Weights of a small mixture-of-experts language model, trained from scratch on English Wikipedia.
Size: width 448, vocabulary 32768.
Experts: 80 experts in each of 11 layers, 64 ELU neurons an expert, 8 picks a token, a sigmoid router, a shared expert of 512 neurons.
Below are experts of layer 7 (counted from 0) of a mixture-of-experts language model. Rows are named router (the router's row for the expert), up (a neuron's input weights, with its number) and show model dimensions 128-191. Each number is 50 + 15 x the weight over its row's rms, rounded and kept within 0 to 99.
After each expert's rows: "mostly gets" lists some tokens that are sent to it at least half of the time. This comes from a sample of Wikipedia text that the model never trained on.

# expert 73
router:56 46 63 31 66 33 31 42 33 27 47 68 34 31 71 55 63 75 48 50 58 42 50 57 26 80 71 41 39 40 31 44 61 41 39 75 38 72 74 52 55 25 67 45 68 51 44 68 70 43 58 38 49 58 36 63 37 68 05 64 25 56 41 52
up0:34 35 56 49 35 48 28 31 40 44 51 62 55 43 90 61 62 61 60 54 48 61 56 33 56 37 52 43 58 55 72 54 48 66 65 76 36 43 67 54 49 32 73 17 50 79 47 55 33 61 16 48 80 48 54 57 71 58 72 21 49 42 76 26
up1:33 51 44 24 64 16 53 79 47 39 44 32 36 42 41 53 51 76 73 32 27 50 49 54 47 65 37 43 50 43 59 44 88 53 42 65 38 26 27 46 20 28 54 44 71 61 35 81 67 49 67 46 59 58 62 55 24 20 36 32 41 48 57 63
up2:45 52 84 28 62 35 25 47 39 73 31 65 49 45 39 36 27 99 37 47 73 57 53 36 22 43 84 40 12 55 54 55 59 49 55 43 63 50 43 46 51 30 44 20 53 44 40 50 69 41 65 31 63 48 40 49 55 34 47 50 55 66 84 48
up3:40 67 46 34 63 38 15 58 44 30 51 54 39 43 57 45 78 62 61 42 44 43 66 42 81 59 45 29 63 30 67 76 20 63 57 32 41 46 68 50 21 30 64 65 24 47 68 41 29 56 60 40 38 74 54 58 37 63 37 22 37 45 32 47
up4:38 69 46 39 38 68 33 17 59 44 55 66 51 12 39 54 32 69 62 44 58 71 34 54 69 89 45 50 09 69 59 34 51 47 44 79 54 51 36 45 55 45 87 65 68 54 39 52 43 59 44 32 42 38 36 75 48 53 63 77 42 28 51 36
up5:39 35 79 32 41 35 51 88 42 13 35 44 22 54 57 21 62 39 54 47 03 49 48 23 66 42 39 56 34 48 50 21 56 43 26 62 48 58 31 20 45 33 62 65 60 22 57 54 60 38 62 46 38 19 62 52 50 69 12 44 15 59 30 55
up6:78 64 31 31 53 40 48 42 63 72 67 46 48 60 76 00 43 29 48 49 47 63 76 80 52 61 71 42 51 44 51 60 20 55 49 57 76 65 48 59 54 50 53 63 65 45 43 45 59 64 51 50 28 58 20 33 47 47 23 42 37 69 45 54
mostly gets: " He", " It", " She", "NL", "He", " Anderson"

# expert 13
router:62 54 64 43 67 37 10 38 48 31 46 51 35 59 46 63 63 51 30 31 54 48 49 70 52 40 44 59 13 60 33 53 79 35 23 57 35 62 57 42 61 89 68 51 59 41 56 67 69 56 71 54 51 22 48 77 56 40 33 40 21 60 33 57
up0:61 40 41 42 55 52 43 25 47 22 41 39 40 41 46 64 47 73 60 40 44 36 65 36 30 40 24 54 58 58 42 26 56 33 42 75 82 61 66 16 49 93 66 26 56 46 42 43 40 37 69 50 64 30 63 47 50 54 32 37 35 40 53 58
up1:74 70 63 46 48 47 64 68 76 49 58 39 37 56 35 62 31 29 44 65 56 60 38 57 37 15 54 85 41 40 41 26 66 41 56 38 48 64 57 32 60 58 59 71 39 56 62 46 84 50 71 66 62 40 55 59 38 63 38 45 29 40 58 39
up2:46 37 77 64 62 68 64 72 23 12 38 48 68 54 58 51 46 58 67 45 48 59 61 50 51 65 59 50 62 57 35 52 56 51 61 53 76 67 78 60 52 52 22 33 62 40 49 33 71 28 62 35 44 47 77 39 37 35 54 67 58 47 59 37
up3:26 99 74 44 30 48 37 49 36 39 58 69 65 52 46 54 76 50 54 36 62 10 41 86 29 55 73 67 56 44 63 61 42 70 23 37 30 72 46 80 47 60 48 60 53 51 43 70 49 64 54 63 33 49 34 47 51 53 40 37 42 29 47 64
up4:62 37 40 60 42 55 65 30 56 11 38 62 51 59 56 84 59 52 67 32 51 74 33 49 58 48 15 48 32 67 44 53 44 65 59 62 56 43 62 58 56 59 52 42 66 63 75 75 55 64 45 39 27 57 30 44 44 36 41 56 40 22 43 35
up5:67 35 63 45 58 78 71 75 41 50 60 59 72 26 33 58 36 72 44 39 32 48 55 71 43 10 35 53 84 09 51 54 71 52 44 56 63 43 43 43 28 67 29 64 47 68 16 49 47 52 46 41 31 40 32 50 51 70 45 27 30 46 55 26
up6:58 49 62 57 30 40 70 81 34 83 61 74 66 43 36 36 37 33 50 41 41 29 36 36 83 35 69 77 23 51 60 43 46 41 41 67 56 47 31 46 46 64 56 56 64 29 43 66 69 42 46 71 36 43 67 48 35 54 57 87 52 35 46 54
mostly gets: "ation", "ization", " track", " water", " field", " fire"

# expert 3
router:61 71 38 57 58 30 51 48 42 45 43 30 52 26 39 63 56 56 47 19 82 65 38 43 38 58 61 36 24 63 51 32 74 35 57 60 47 52 49 41 58 40 64 49 43 68 43 72 61 60 59 35 59 31 34 65 59 34 18 64 26 43 35 44
up0:54 51 65 60 25 29 55 74 45 45 78 21 57 49 30 68 57 27 50 50 45 61 47 50 46 45 61 26 23 52 32 42 51 64 67 47 54 59 57 64 47 59 60 60 44 57 63 42 56 41 46 56 55 53 51 43 43 41 60 40 64 38 19 56
up1:54 42 50 35 36 33 50 54 38 38 74 46 51 49 51 65 72 37 42 21 43 41 48 51 44 72 62 33 35 48 42 34 69 57 46 48 75 52 89 55 32 43 50 59 56 50 50 63 55 61 70 51 54 62 42 34 61 59 59 55 44 71 48 43
up2:61 46 61 67 42 50 51 41 55 65 51 35 45 32 41 60 27 47 52 21 19 67 44 62 34 45 57 32 63 61 48 47 46 13 33 53 27 39 37 76 77 56 16 60 64 56 60 44 53 64 87 48 47 71 21 62 79 47 50 46 57 49 50 44
up3:69 66 57 70 52 35 52 49 55 52 37 72 15 59 69 64 52 44 54 40 52 54 38 45 39 46 69 59 56 56 49 63 57 24 38 33 51 25 51 35 43 32 36 92 45 46 43 50 50 34 41 18 46 03 66 50 68 51 39 53 85 37 48 66
up4:22 70 56 59 46 46 63 28 43 56 48 76 49 27 47 46 26 42 35 31 29 66 46 08 64 31 56 50 02 41 64 51 81 42 38 56 53 73 68 62 54 76 50 58 45 52 48 31 65 55 47 57 66 49 60 48 80 57 26 85 48 37 55 64
up5:54 81 62 55 18 44 52 13 45 64 47 31 48 26 59 38 33 72 54 44 14 32 52 47 56 48 32 66 09 67 48 41 75 28 55 48 36 54 59 58 55 82 30 48 39 63 35 48 49 84 60 57 54 27 46 55 66 75 56 63 67 53 37 35
up6:58 60 71 32 42 53 36 22 35 61 31 60 57 33 37 55 52 39 72 85 65 35 46 51 46 56 00 36 36 66 60 41 72 59 40 53 57 48 41 82 57 51 57 39 34 57 34 49 29 63 33 44 56 70 48 53 53 50 51 44 37 35 26 31
mostly gets: " could", " can", " must", " them", " systems", " you"

# expert 51
router:58 41 53 72 71 36 09 38 58 48 28 72 39 59 43 66 41 53 41 07 56 44 57 63 65 68 48 41 36 51 52 53 72 18 51 74 35 69 64 48 35 67 67 37 49 43 71 45 69 27 68 40 51 42 57 91 54 35 23 48 53 80 22 53
up0:42 64 69 45 40 59 35 44 50 59 35 47 34 43 49 46 56 51 57 52 39 29 49 32 48 47 60 47 28 41 48 27 42 32 36 81 58 38 52 55 54 50 49 43 61 61 48 55 45 30 35 48 74 50 44 58 58 71 61 54 72 57 23 58
up1:59 71 22 42 51 54 52 58 22 59 69 58 44 39 34 49 48 54 38 39 32 67 71 53 46 26 58 26 65 37 68 60 55 46 57 42 81 86 37 40 45 71 48 84 40 29 23 45 59 66 31 72 23 65 36 82 30 57 59 65 60 40 50 67
up2:70 26 46 49 54 40 47 54 48 64 75 69 57 82 33 53 40 37 45 53 43 28 64 45 48 24 65 51 38 43 58 48 71 56 53 79 15 58 79 54 53 45 46 61 43 63 58 51 64 43 31 47 32 31 67 72 43 45 28 70 41 67 41 63
up3:42 42 67 69 48 70 74 29 62 28 51 51 42 47 41 42 55 99 71 55 55 38 25 45 65 48 31 23 78 43 44 42 59 56 88 38 48 52 52 34 21 67 54 55 66 34 49 78 54 43 60 45 31 57 68 68 49 55 73 47 58 71 45 62
up4:66 47 55 50 61 73 24 39 30 44 39 77 40 60 57 60 49 64 41 59 34 42 57 46 74 36 56 44 76 22 56 40 52 33 67 67 41 44 49 72 56 62 65 41 77 73 46 60 34 48 38 56 54 57 37 76 46 48 32 60 49 66 49 45
up5:43 35 83 61 63 46 67 66 38 35 41 40 61 24 21 39 54 66 62 50 60 53 59 54 63 41 29 62 17 20 52 37 74 65 60 42 34 60 61 48 57 48 24 37 49 35 45 67 60 37 45 58 61 56 67 44 19 10 48 56 43 53 52 45
up6:52 66 50 42 49 37 38 41 68 53 63 80 69 38 53 48 29 54 58 48 52 57 39 63 43 59 49 30 59 53 29 57 57 61 69 36 53 55 58 39 36 46 61 45 48 41 38 51 55 60 74 52 58 42 28 61 59 35 42 29 51 70 53 11
mostly gets: " political", " military", " social", " tax", " basketball", " Civil"

# expert 38
router:47 64 53 53 67 57 43 50 38 42 52 64 42 39 41 52 62 61 34 17 66 72 25 50 33 82 51 53 61 64 58 59 54 54 44 72 47 42 48 68 42 61 60 48 49 49 50 73 56 46 50 29 52 37 46 64 29 35 37 37 55 23 38 61
up0:60 45 44 54 33 59 46 46 50 51 29 69 31 54 41 60 73 47 60 48 69 50 60 67 43 58 34 54 29 36 81 45 48 48 61 37 66 61 33 58 60 57 65 59 40 40 35 42 55 64 49 36 67 77 61 55 94 70 54 49 52 35 37 63
up1:57 51 55 22 65 46 50 55 42 47 71 38 24 37 36 64 64 71 35 35 62 49 45 51 60 61 69 51 35 52 58 77 32 66 54 57 51 50 41 52 68 63 26 37 67 62 54 28 48 46 50 25 48 40 61 37 52 64 15 20 56 58 36 41
up2:43 62 72 55 48 54 40 28 34 41 37 41 39 67 43 60 43 45 32 57 26 42 23 59 58 73 49 41 59 59 37 35 54 54 57 48 59 55 42 57 53 51 53 59 50 27 57 66 59 42 51 34 56 59 48 50 62 20 75 58 48 53 54 47
up3:43 31 30 74 60 46 44 64 24 44 68 58 39 53 65 27 44 49 31 34 31 47 31 69 56 49 36 21 55 59 59 76 38 63 51 48 49 59 49 46 21 43 34 65 46 38 64 42 44 52 70 41 37 44 48 67 19 54 48 47 33 29 30 63
up4:64 27 21 55 46 63 63 24 15 63 44 51 60 46 41 42 44 34 33 12 52 67 32 46 39 60 27 58 44 41 80 81 50 15 26 53 63 69 44 47 58 49 54 43 39 69 28 65 67 59 52 31 46 51 47 57 55 53 43 39 91 42 44 11
up5:47 44 49 79 43 56 60 72 34 71 54 56 27 80 30 37 41 35 80 62 56 49 46 59 25 32 38 39 29 43 27 42 35 48 56 66 39 68 51 38 55 52 87 48 37 43 55 27 72 52 84 59 56 24 47 49 35 54 33 36 87 34 65 40
up6:29 70 55 43 41 29 39 51 26 51 26 64 43 82 55 56 83 56 29 54 24 73 55 39 42 37 63 53 73 20 46 56 60 51 37 63 52 54 56 59 38 46 83 64 55 68 30 36 90 17 55 05 81 72 82 60 49 39 43 53 39 46 41 57
mostly gets: " politician", " member", " lived", " married", " footballer", " appointed"

# expert 29
router:70 41 75 60 66 35 25 46 46 54 25 76 42 52 41 56 52 49 49 51 67 52 67 75 37 40 31 41 04 46 47 57 69 38 44 46 38 32 69 30 41 53 55 58 43 39 62 47 68 30 80 41 48 43 36 66 51 67 34 19 24 61 29 39
up0:46 41 70 57 29 33 41 57 47 64 43 59 28 60 48 41 38 54 78 42 45 76 47 58 53 69 24 44 50 24 33 29 55 41 78 45 72 50 63 61 33 47 67 46 41 54 87 27 46 54 65 56 56 39 67 51 43 54 60 44 35 60 36 34
up1:45 53 58 42 47 37 60 78 47 68 49 48 71 43 42 55 56 60 47 69 51 34 60 37 41 57 65 13 61 41 46 55 50 40 52 42 63 30 57 46 30 22 43 43 32 53 37 23 59 18 53 62 69 46 40 38 46 49 39 32 43 52 30 55
up2:63 08 44 41 54 37 34 84 59 57 42 75 78 42 44 44 66 64 50 55 60 75 43 49 36 22 54 65 53 43 44 61 52 42 54 39 31 88 54 62 37 42 59 29 31 15 59 49 54 23 80 39 19 52 57 42 37 56 28 42 70 84 55 49
up3:54 39 58 60 73 49 55 59 46 52 55 44 75 44 69 54 66 27 54 46 66 57 48 44 52 59 42 46 42 54 53 55 46 32 51 31 59 71 53 68 32 42 26 50 59 71 66 63 45 52 62 27 70 37 44 55 49 56 38 37 63 52 43 39
up4:55 50 56 25 33 41 43 50 51 56 42 41 31 75 38 39 38 49 20 61 45 61 50 30 26 47 42 27 35 44 56 43 70 52 45 51 55 60 60 23 18 66 37 56 38 52 53 51 59 63 74 57 42 23 15 22 30 49 54 63 55 49 35 29
up5:61 44 42 63 33 45 50 68 31 47 44 33 75 62 40 60 49 40 55 52 44 65 48 45 38 59 23 47 39 54 48 55 51 25 50 57 73 53 30 47 44 56 33 41 78 43 60 19 33 49 95 45 53 65 25 51 60 47 44 54 46 52 25 44
up6:69 31 41 70 77 49 49 40 39 58 62 54 59 31 38 58 66 52 46 43 53 73 55 63 40 61 47 41 51 45 47 76 54 56 48 68 52 33 65 56 52 27 50 40 76 31 76 29 48 62 28 64 71 65 51 46 49 30 42 35 75 59 36 46
mostly gets: "ism", "idae", " education", " classification", "ization", " Hospital"

# expert 77
router:42 65 51 35 60 58 54 32 48 70 36 57 52 21 65 56 58 54 66 01 56 50 49 58 58 85 32 57 44 60 32 36 55 31 49 47 44 29 55 46 23 63 36 51 55 56 51 32 57 50 46 46 33 41 44 60 43 67 49 48 40 78 46 52
up0:54 49 64 50 77 62 46 28 48 53 73 65 57 43 83 40 32 34 52 49 64 58 71 38 52 64 07 41 61 45 40 13 36 63 23 64 31 32 35 53 29 65 38 16 32 40 29 61 52 50 45 58 48 54 74 58 44 37 50 48 27 53 49 35
up1:60 56 17 50 86 62 68 66 51 76 39 58 51 30 61 59 68 42 57 37 29 72 72 45 60 60 35 43 53 45 48 48 20 54 18 57 52 60 38 59 37 82 23 46 36 44 38 58 44 59 50 55 52 47 54 37 43 46 37 64 43 60 49 62
up2:68 45 75 60 37 25 50 69 34 49 69 54 14 39 65 42 52 52 41 57 54 49 69 50 22 48 54 59 42 96 49 35 61 80 42 57 70 63 48 68 45 61 53 46 54 43 64 55 57 57 40 12 83 70 55 18 34 63 67 42 51 66 59 51
up3:29 65 55 48 58 43 70 49 51 47 41 76 56 37 56 31 19 52 42 35 33 51 53 65 49 74 68 40 39 34 31 39 56 44 46 35 28 62 43 56 76 50 63 39 85 99 59 48 24 61 44 63 55 55 47 79 58 53 14 87 52 51 56 64
up4:50 59 28 86 48 42 47 34 49 78 63 53 39 46 58 59 39 49 75 17 48 44 47 67 62 70 54 62 47 64 43 50 41 38 48 45 52 43 51 60 29 19 31 57 33 59 53 45 44 58 77 43 46 54 54 57 43 48 46 34 45 39 67 48
up5:34 33 41 28 45 51 70 50 58 83 42 51 92 50 59 57 22 52 44 50 72 78 84 54 74 64 38 50 62 26 46 60 75 11 32 39 31 56 47 34 36 55 54 33 61 22 79 48 44 34 47 37 37 70 40 43 39 38 70 50 52 49 44 48
up6:65 48 85 36 33 56 30 14 54 24 38 64 47 41 40 47 65 69 56 47 23 61 58 66 54 38 61 21 50 28 36 08 62 61 51 58 62 55 54 84 40 74 48 28 55 77 36 35 63 61 63 53 51 67 47 64 66 58 49 50 29 65 14 74
mostly gets: "On", "aged", "folio", " −", " $", "°N"

# expert 6
router:78 37 72 70 48 25 15 28 29 43 36 63 52 55 53 61 71 45 61 26 38 73 63 66 41 47 43 60 34 61 42 32 68 33 45 66 43 44 63 22 40 71 44 66 49 45 74 51 60 55 75 55 47 56 35 64 34 43 63 34 20 51 30 49
up0:69 59 78 52 39 42 62 54 35 50 83 44 73 26 41 30 56 41 28 61 41 75 47 26 25 78 53 42 60 65 29 48 74 63 34 46 42 54 63 44 40 50 39 75 75 45 53 53 57 42 69 23 37 55 54 47 80 19 36 25 47 70 39 60
up1:57 31 35 37 53 68 39 48 41 22 50 48 43 33 65 74 57 28 71 56 60 44 53 65 54 49 43 37 47 51 46 31 52 42 38 62 49 56 42 57 47 66 58 36 60 48 65 41 71 52 35 46 55 65 68 70 33 72 68 57 47 49 68 72
up2:45 48 33 60 41 74 50 74 36 53 31 60 80 36 43 74 32 72 64 25 56 47 64 56 38 47 57 30 49 41 40 25 43 60 67 48 58 43 58 63 22 32 27 43 45 42 41 46 43 26 43 63 61 56 35 40 23 41 33 51 63 49 52 48
up3:79 56 64 38 38 67 35 75 44 36 22 77 73 37 45 70 59 45 53 43 52 72 61 53 50 46 25 39 58 26 30 39 45 49 38 68 27 34 42 39 29 63 50 32 37 49 43 59 51 76 81 38 49 55 33 57 52 51 62 37 46 40 54 37
up4:54 31 47 80 37 37 43 44 09 52 60 87 44 37 40 63 54 53 35 46 42 72 41 57 60 98 32 42 31 45 53 31 24 53 52 40 61 36 71 35 55 48 43 44 64 64 56 46 40 52 71 36 58 52 32 61 48 25 41 44 55 64 88 39
up5:53 54 60 63 45 40 48 60 76 29 40 51 50 69 59 43 36 49 99 47 62 32 23 49 35 34 36 33 35 42 38 25 28 77 40 65 33 40 37 52 50 71 34 49 51 19 59 54 64 60 50 81 73 80 58 54 30 65 54 40 72 36 21 60
up6:53 51 69 60 36 37 48 54 61 68 43 77 44 35 39 40 50 39 56 46 48 42 43 53 47 56 38 31 62 39 40 52 40 65 60 51 25 43 41 49 54 29 40 71 49 32 75 48 60 48 31 56 47 65 36 61 19 47 51 58 34 38 25 51
mostly gets: "ph", "oph", "uc", "rom", "yl", " tax"

# expert 47
router:47 68 59 35 80 53 55 54 68 29 44 59 32 52 49 67 65 53 63 17 78 47 33 63 33 50 34 46 51 46 28 70 64 42 59 39 63 30 51 51 23 51 69 46 58 40 55 54 85 33 94 43 53 46 50 70 17 44 60 38 32 93 36 55
up0:37 41 83 62 50 30 51 49 47 72 29 62 31 61 43 79 39 52 52 34 48 37 38 56 38 19 53 81 42 49 58 65 67 34 59 38 39 40 44 35 38 48 67 58 66 58 32 48 71 38 83 41 90 58 38 87 66 54 45 43 38 67 30 48
up1:44 56 45 62 45 64 62 60 71 59 58 50 67 44 73 69 42 36 67 76 52 46 31 41 47 46 23 66 50 39 47 32 43 30 35 77 48 44 33 49 64 49 71 32 37 34 64 54 47 65 65 34 67 47 48 64 38 23 57 68 69 99 52 47
up2:35 80 43 49 45 54 54 37 67 49 62 53 47 61 42 48 45 41 47 53 64 46 51 60 57 23 33 53 43 62 30 58 42 54 42 34 53 46 49 51 17 45 49 41 57 61 53 42 58 50 66 31 67 50 34 74 35 58 42 40 37 60 30 40
up3:48 73 53 63 67 32 56 13 66 70 29 53 46 19 29 43 55 48 45 62 42 43 48 53 43 59 15 74 36 48 62 58 84 58 36 41 58 74 52 42 49 50 47 53 54 35 59 64 44 54 55 46 49 48 50 59 65 52 52 38 23 63 45 39
up4:56 47 57 39 63 49 42 54 52 40 33 33 45 36 53 69 60 57 43 66 63 31 52 63 26 76 40 62 47 74 25 69 59 54 68 43 65 47 45 51 65 68 38 56 44 61 64 34 39 66 54 55 39 32 61 31 46 54 55 47 59 71 43 48
up5:49 53 46 49 25 62 65 47 27 29 55 57 49 60 38 64 56 62 76 67 66 51 67 62 77 32 37 28 45 48 31 18 07 54 67 36 42 35 49 67 47 75 65 29 62 61 46 26 65 52 76 46 53 73 50 44 50 45 78 51 56 59 40 31
up6:52 33 64 70 68 63 61 61 60 39 61 55 40 39 46 68 48 57 57 36 52 39 36 65 51 69 56 59 53 51 36 41 25 51 52 69 44 59 30 35 45 76 32 56 49 47 36 45 40 29 55 65 26 60 66 58 42 34 33 66 53 54 55 65
mostly gets: " member", " son", " government", " father", " politician", " player"

# expert 58
router:63 45 35 54 63 35 30 46 44 20 34 76 37 32 56 66 55 68 47 49 84 60 52 67 51 76 60 53 43 36 52 44 31 38 35 50 45 39 48 22 43 52 78 61 70 39 47 72 71 20 43 28 54 64 48 57 23 60 29 46 53 52 40 40
up0:69 36 43 70 69 47 25 76 64 35 52 57 21 63 39 37 39 71 59 69 65 83 59 43 62 40 45 38 33 47 48 43 54 50 57 38 71 37 57 57 68 56 68 32 67 46 61 38 38 25 52 38 61 43 60 62 38 50 44 47 56 35 27 47
up1:64 54 51 41 29 49 41 65 08 39 41 67 33 61 25 66 51 71 51 58 49 61 64 71 57 42 42 65 42 41 51 35 34 56 66 35 44 37 49 45 54 60 28 63 65 63 78 47 58 49 46 30 79 39 43 54 35 58 74 49 43 60 27 55
up2:58 47 50 41 78 67 74 58 49 45 37 58 59 14 75 41 75 72 44 57 51 61 74 61 27 72 49 37 64 65 59 41 41 59 63 45 36 40 51 47 56 47 84 61 60 24 53 45 43 66 40 52 63 49 34 59 53 56 40 73 44 58 28 67
up3:57 65 35 27 48 07 46 45 66 25 33 30 25 53 56 40 37 53 45 59 16 67 47 48 64 41 50 42 48 52 55 33 51 57 31 49 85 48 46 24 61 38 58 88 46 75 24 57 70 82 66 53 55 34 51 71 32 52 73 51 32 47 43 54
up4:67 69 70 41 54 51 46 31 65 68 46 73 52 59 60 47 24 70 58 52 60 71 46 42 59 63 20 49 52 46 23 32 49 44 32 40 38 74 64 36 22 49 70 27 73 46 51 53 56 26 54 52 75 45 48 38 18 46 66 29 58 68 41 33
up5:79 41 38 40 46 71 45 34 18 58 54 43 66 56 42 25 74 48 35 54 73 39 46 49 48 59 58 63 49 34 65 66 44 47 29 44 40 44 38 29 72 55 42 25 59 11 68 36 41 58 38 52 24 54 20 75 60 61 27 62 52 46 45 44
up6:72 51 72 59 40 29 31 49 29 29 65 42 81 16 67 35 42 65 46 70 69 51 56 53 19 46 63 40 59 61 51 65 38 54 78 65 46 51 40 65 56 43 99 44 59 51 74 59 54 49 57 54 59 67 30 39 49 45 51 58 20 68 62 52
mostly gets: " Army", " military", " army", " forces", " appointed", " Division"

# expert 12
router:57 76 56 38 68 38 32 29 43 22 43 54 43 36 53 51 58 43 49 31 70 42 39 58 39 52 48 65 33 43 48 50 61 54 52 47 67 54 60 49 49 51 51 44 65 26 61 66 67 70 85 33 68 37 41 58 50 57 17 59 40 56 41 55
up0:83 57 47 49 34 62 53 47 35 44 60 58 62 50 42 51 17 49 57 80 39 82 52 52 43 51 46 60 53 61 54 48 77 36 55 46 69 56 53 58 61 42 54 66 47 58 49 55 57 50 50 40 54 61 64 63 32 59 37 52 29 27 49 49
up1:51 61 39 65 36 50 28 46 41 55 34 60 46 55 33 59 81 28 52 49 75 49 43 47 63 27 48 66 71 80 50 46 45 48 38 48 66 59 58 40 40 82 59 57 35 56 55 27 48 48 49 35 62 31 41 52 63 58 52 46 67 79 28 38
up2:31 62 46 33 64 43 30 62 55 61 74 50 50 56 40 57 50 51 56 66 46 45 46 53 48 59 46 75 67 69 99 69 45 60 49 62 19 50 27 43 38 48 48 28 65 72 51 62 49 43 52 71 48 07 52 74 65 30 53 64 29 60 49 39
up3:86 53 45 63 50 34 44 56 58 48 60 65 50 81 52 65 43 31 46 25 58 57 36 46 50 46 65 74 53 42 76 26 38 75 53 60 28 41 49 40 44 46 43 57 60 54 17 72 69 27 62 63 59 62 57 62 52 45 34 38 41 46 43 55
up4:43 36 40 35 85 54 33 39 44 78 53 50 38 44 80 61 42 40 37 36 65 32 71 69 42 52 75 37 45 12 37 47 76 74 39 49 46 59 40 40 60 26 39 78 63 40 75 69 49 52 43 42 36 34 80 31 53 39 38 33 38 39 35 44
up5:37 58 62 26 41 59 46 65 63 53 01 39 78 68 70 47 54 37 39 51 25 36 49 43 27 72 38 24 32 58 44 38 55 64 58 50 51 60 72 49 51 85 63 84 36 51 64 51 60 62 45 49 50 33 55 58 32 57 68 86 55 51 37 22
up6:28 63 60 44 56 56 78 51 25 36 65 55 59 45 51 60 52 55 41 23 73 53 84 54 47 51 37 46 60 62 52 59 51 39 55 47 35 65 61 84 17 44 49 42 93 36 46 58 66 58 72 32 56 51 44 48 52 28 43 45 50 67 63 38
mostly gets: "folio", " Authority", " —;", " Bil", "на", " Fire"

# expert 8
router:63 62 41 55 61 32 48 17 42 42 44 48 47 35 62 49 65 30 34 34 62 81 42 75 52 70 50 84 33 38 43 25 58 41 39 74 40 64 70 48 52 42 75 61 37 50 54 54 85 36 68 31 42 43 19 73 43 47 23 23 42 58 29 55
up0:46 34 65 50 49 45 30 38 54 59 37 45 25 36 34 52 41 56 50 55 66 60 47 72 74 40 57 52 35 60 67 42 40 83 61 00 61 77 46 53 53 57 52 45 23 34 45 22 57 43 48 72 29 53 57 51 42 74 62 35 28 30 49 51
up1:55 34 36 59 50 43 54 56 55 51 52 69 24 70 50 43 54 44 47 33 87 54 64 35 39 44 47 35 24 29 36 48 43 51 77 48 55 41 59 51 44 56 50 65 58 64 48 46 46 40 43 48 45 31 51 66 59 48 58 48 45 23 37 42
up2:67 46 50 50 41 46 36 66 60 29 38 68 17 63 54 62 55 61 51 39 72 44 61 54 31 61 32 59 41 46 60 41 39 45 72 38 18 26 38 51 58 55 60 45 46 54 73 51 80 36 58 37 72 37 62 46 53 50 48 39 37 47 42 75
up3:39 29 33 53 49 56 42 41 63 15 46 42 45 52 48 55 32 54 43 31 23 32 59 53 42 61 56 40 44 47 35 61 65 12 50 38 38 32 68 42 56 71 57 29 45 48 63 50 51 45 24 59 27 54 47 12 36 41 60 57 52 42 48 65
up4:49 62 54 57 41 62 33 36 34 26 39 80 33 23 46 51 57 42 25 42 70 49 42 56 28 33 42 57 37 69 41 49 51 33 60 49 24 57 36 56 30 65 68 49 39 55 66 65 39 55 16 36 85 50 38 79 39 32 37 49 48 73 40 65
up5:49 76 58 54 52 29 75 61 60 49 48 42 20 41 57 63 74 18 57 34 32 28 19 70 55 79 67 40 42 46 87 55 61 55 44 42 29 50 55 52 64 18 52 73 49 70 53 73 40 42 59 55 40 45 55 47 55 51 31 43 32 39 37 37
up6:53 42 41 26 43 48 51 54 28 55 62 09 56 46 38 43 41 49 32 48 39 40 47 36 56 86 05 64 51 58 64 47 37 46 51 65 34 14 33 45 51 42 40 42 22 50 38 47 49 35 68 43 52 29 59 41 50 55 59 43 70 52 36 62
mostly gets: "ร", " Kh", "น", "ง", "ี", "ม"

# expert 35
router:58 54 35 45 58 44 48 48 40 28 37 59 20 37 82 85 63 84 67 46 88 49 30 68 30 55 74 51 31 71 44 48 40 18 35 64 45 28 51 53 49 49 67 53 53 44 49 59 68 56 69 30 50 45 64 56 43 62 48 54 41 58 38 63
up0:52 82 44 33 50 73 18 73 81 00 48 51 42 23 52 60 51 46 47 64 24 42 35 42 28 45 59 41 55 42 40 63 65 44 56 40 39 18 44 38 42 50 58 42 61 43 65 41 55 40 59 40 32 19 52 20 35 51 37 37 20 40 34 82
up1:53 68 41 51 50 52 58 35 53 51 52 41 64 59 51 28 77 63 54 28 61 76 24 60 52 71 43 57 65 32 70 28 35 53 31 59 52 66 64 81 33 61 40 46 40 33 36 28 52 58 40 67 38 65 41 57 56 47 45 58 48 48 46 66
up2:42 72 24 30 68 56 32 42 40 49 64 59 48 28 86 83 62 45 51 71 64 58 52 48 37 26 63 50 19 44 42 53 60 33 58 46 58 37 72 42 37 43 64 40 50 09 47 71 40 43 65 67 58 43 60 43 49 54 77 61 45 48 46 32
up3:56 35 30 42 63 38 40 39 59 53 71 50 53 69 50 74 48 42 45 67 82 53 63 70 45 44 32 57 27 55 71 80 43 21 44 34 26 39 48 62 44 20 69 42 54 18 68 48 62 61 47 59 25 59 43 24 42 30 64 30 52 53 34 60
up4:63 74 69 47 46 58 80 59 35 65 35 43 59 28 66 65 29 67 38 57 49 41 32 67 60 62 79 47 47 51 42 26 67 32 55 58 50 38 53 66 41 52 28 25 62 32 67 70 50 68 53 53 56 85 45 49 34 44 55 28 80 53 65 21
up5:75 57 40 25 41 51 65 60 37 29 36 42 27 26 56 34 53 71 59 34 48 33 40 66 53 56 54 33 61 72 30 41 54 23 62 38 53 59 62 28 48 65 27 56 46 48 47 35 31 56 68 43 67 38 49 50 32 59 69 51 89 38 65 39
up6:51 39 32 62 37 67 22 66 61 44 45 38 35 22 55 79 23 46 60 62 48 30 60 34 44 47 40 38 34 63 51 67 42 50 47 52 34 61 34 28 66 47 58 56 48 33 56 63 41 71 56 20 55 68 51 84 65 54 40 49 35 63 39 65
mostly gets: " Air", " fire", " aircraft", " engine", " oil", " Navy"